Experts of a small language model: width 448, a shared expert of 320 neurons.
Below are experts of layer 7 (counted from 0) of a mixture-of-experts language model. Rows are named router (the router's row for the expert) and show model dimensions 224-335. Each number is 500 + 40 x the weight over its row's rms, rounded and kept within 0 to 999. Numbers have three digits each.
After each expert's rows: a language model's description of what the expert responds to. This comes from a sample of Wikipedia text that the model never trained on.

# expert 11
router:501509458499446565542526505470513522542504504481479462440527500458504472501505515533460521531420430484442490507523518490433534518467468496485487529529525544500451555535444553513553503577518523525514554436529526522501509474561548522496457481555488503573450455507494513546510519492514487492501426515466543506544461533502422438508555441489
Description: Personal and title names

# expert 2
router:503448419483485450542479485505492536534488465494491453487494563452487485504482445465449512538514493535463436526484543628470513469451490457530564584545532486525435541449458505543488462567478464470557494519540483529478487445552497484528463515560447438542529534552504420516461511448480466539520505469477497458476493455487523464488515486577
Description: Mid-name word pieces

# expert 7
router:533487476463476482531468488575585480522543548530471499470529513477504442548513493482458606494483464546434474510439478515560497489506525440506467554563513486524439498557501497508447543472557553439464532396493534499443514465472499532538516458474446524506513455441444544548495553547561499533442492503534513459517524505453492470456448487552
Description: Infobox line breaks, fields

# expert 6
router:583534588508499532538542470540518427531495475502441472505550551507393505514527469501498514482494535550530497486511532527514457462423516504499615603547579512493381476436471540490514482528457429488481507467531484527439480490469445535498464493480532514521437460494526482492506536445419525449490500488501548507494485473403481519523551526534
Description: Place-name pieces

# expert 4
router:552448492497428515529602493532577416568528540566495473528488483523482525504533467539454495498510534518512495467512521532461551535433503513478531579428582495460480551571538527540442555525501477522506530492520461601478488532513514477534478459450501466511496466546519441559528512405492462512495482456485499523534451556485456506486462507491
Description: Hyphens and suffixes

# expert 10
router:544492509429485513497475440532478488559514471489502452516491422478433408466555467519498485506423453571483477537489567553509465550466535529513492477543550560541492474458518551495497470594513507549557534503483551478483463512486468558521447422534503486495529486467548522524537526472540493490525468488446566484505458483513457446488471445475
Description: Determiners and Mc names

# expert 0
router:526520538553506485552437513501564448490513481523441493540512548430471429580552521571537527534359468478480399493480460476443495559433514534463518538513580513546463497492545449543468476540468469438488469423605527480515467459544495507508486475502439563544511405480579498520475511516502527481529451467487470482479510542475548459406535503553
Description: Prepositions before objects

# expert 3
router:521525496512467445488587523474527533549494510479507505504494505541492437499459495505578514549535492534444475544466521481506465454420546478474498523539556492536469556485523479612499443446466477522581472447578519578469523475520495462419487556513555485447524505559519474517527506530550528457492447458525522529497424486463482533462503476535
Description: Biographical name punctuation

# expert 1
router:463449533501407470560539493527507535549493484527517482423453505447458432485522474523547494492460533499514521505449509442497550535478523438503453555499455497549257523496531564480473504547509443444499477515527487501528423500566494488411479497511533531469532505455522515475549480427498496457486423551467481533548475525466440531494510491460
Description: Word-initial stems and pieces

# expert 14
router:532489497504530449499549534541490544488420543511473416472510399553523463488450484462491503470504450518460485430467575500499554537486535460478577508522502444479410537550489480491514518564488438450493529498510483544432425444529515531499458449535519545499464523438485468453495511462516531531546422431485490522488490481451458487507507478529
Description: Career action verbs

# expert 9
router:514498506439410484466523482521547479504545452571474483461469496539472482531572441549526551463434457489525483501512512536503466536473501443493532534466570510503448482525505492481489446541529521500503500495507502506521478489484552569487538519498455505486529461473469473505551550455423429521530503460498505526469498452464500517446541497555
Description: Institution name words

# expert 8
router:538524488494485463493563464561537493491460518564515468505452510515439443553520504520481492566483484530488440566415564478509510490397538429508552522531465439550501484502475489463478445521482458455440480503496502475517441498496459472448447508525492470481480424531568492531493473525444522559513407456487541501429452486448525445453539475508
Description: Linking verbs and was

# expert 13
router:487509462459436502488539484550548503497552488542493489525512437542459450512552503490545469501489502553456460525363560484463516595510521448496544536490496483587428491510469511493504450622486531567457547464513585520452507452475528571468438417571453539511512470532555520525494557555560520494504447455531480513511524475538518426510457502519
Description: List dashes in infoboxes

# expert 12
router:509521466458471441511567520529515477494521502445476460558476465544519487494481428495519481436466518547519446496513487532444472523350566420472552512520486454520391530467560477492475422502534498476506507391552514528496444523496514487478479526474442529536502547561459466523556517478450545504509473513585478543444493462486532528447489563567
Description: Table cells and sports

# expert 5
router:521476488546459519508504457494518428483487510436492503500477520484379393443490422492524531500557522562555482485488467482546430541463467448413495485494531497499388471533495450564479380529523535481471500532566518495421523476523527479444496507511476536513444506558461462471522472417499457462434505473540547508448551539556492546513552504486
Description: Relative words, taxonomy text

# expert 15
router:532474487462496480439561513546540547550498481442470455459513484564471536502415543508498581500515499572478518470476534490478493512499483498504462493504498455487436566547451537482468471528414561451484482524543445546555509407479529550418503395529518515570579438563539470544528535556574496493472437559475486446499467493474483513502508469500
Description: Time words, word endings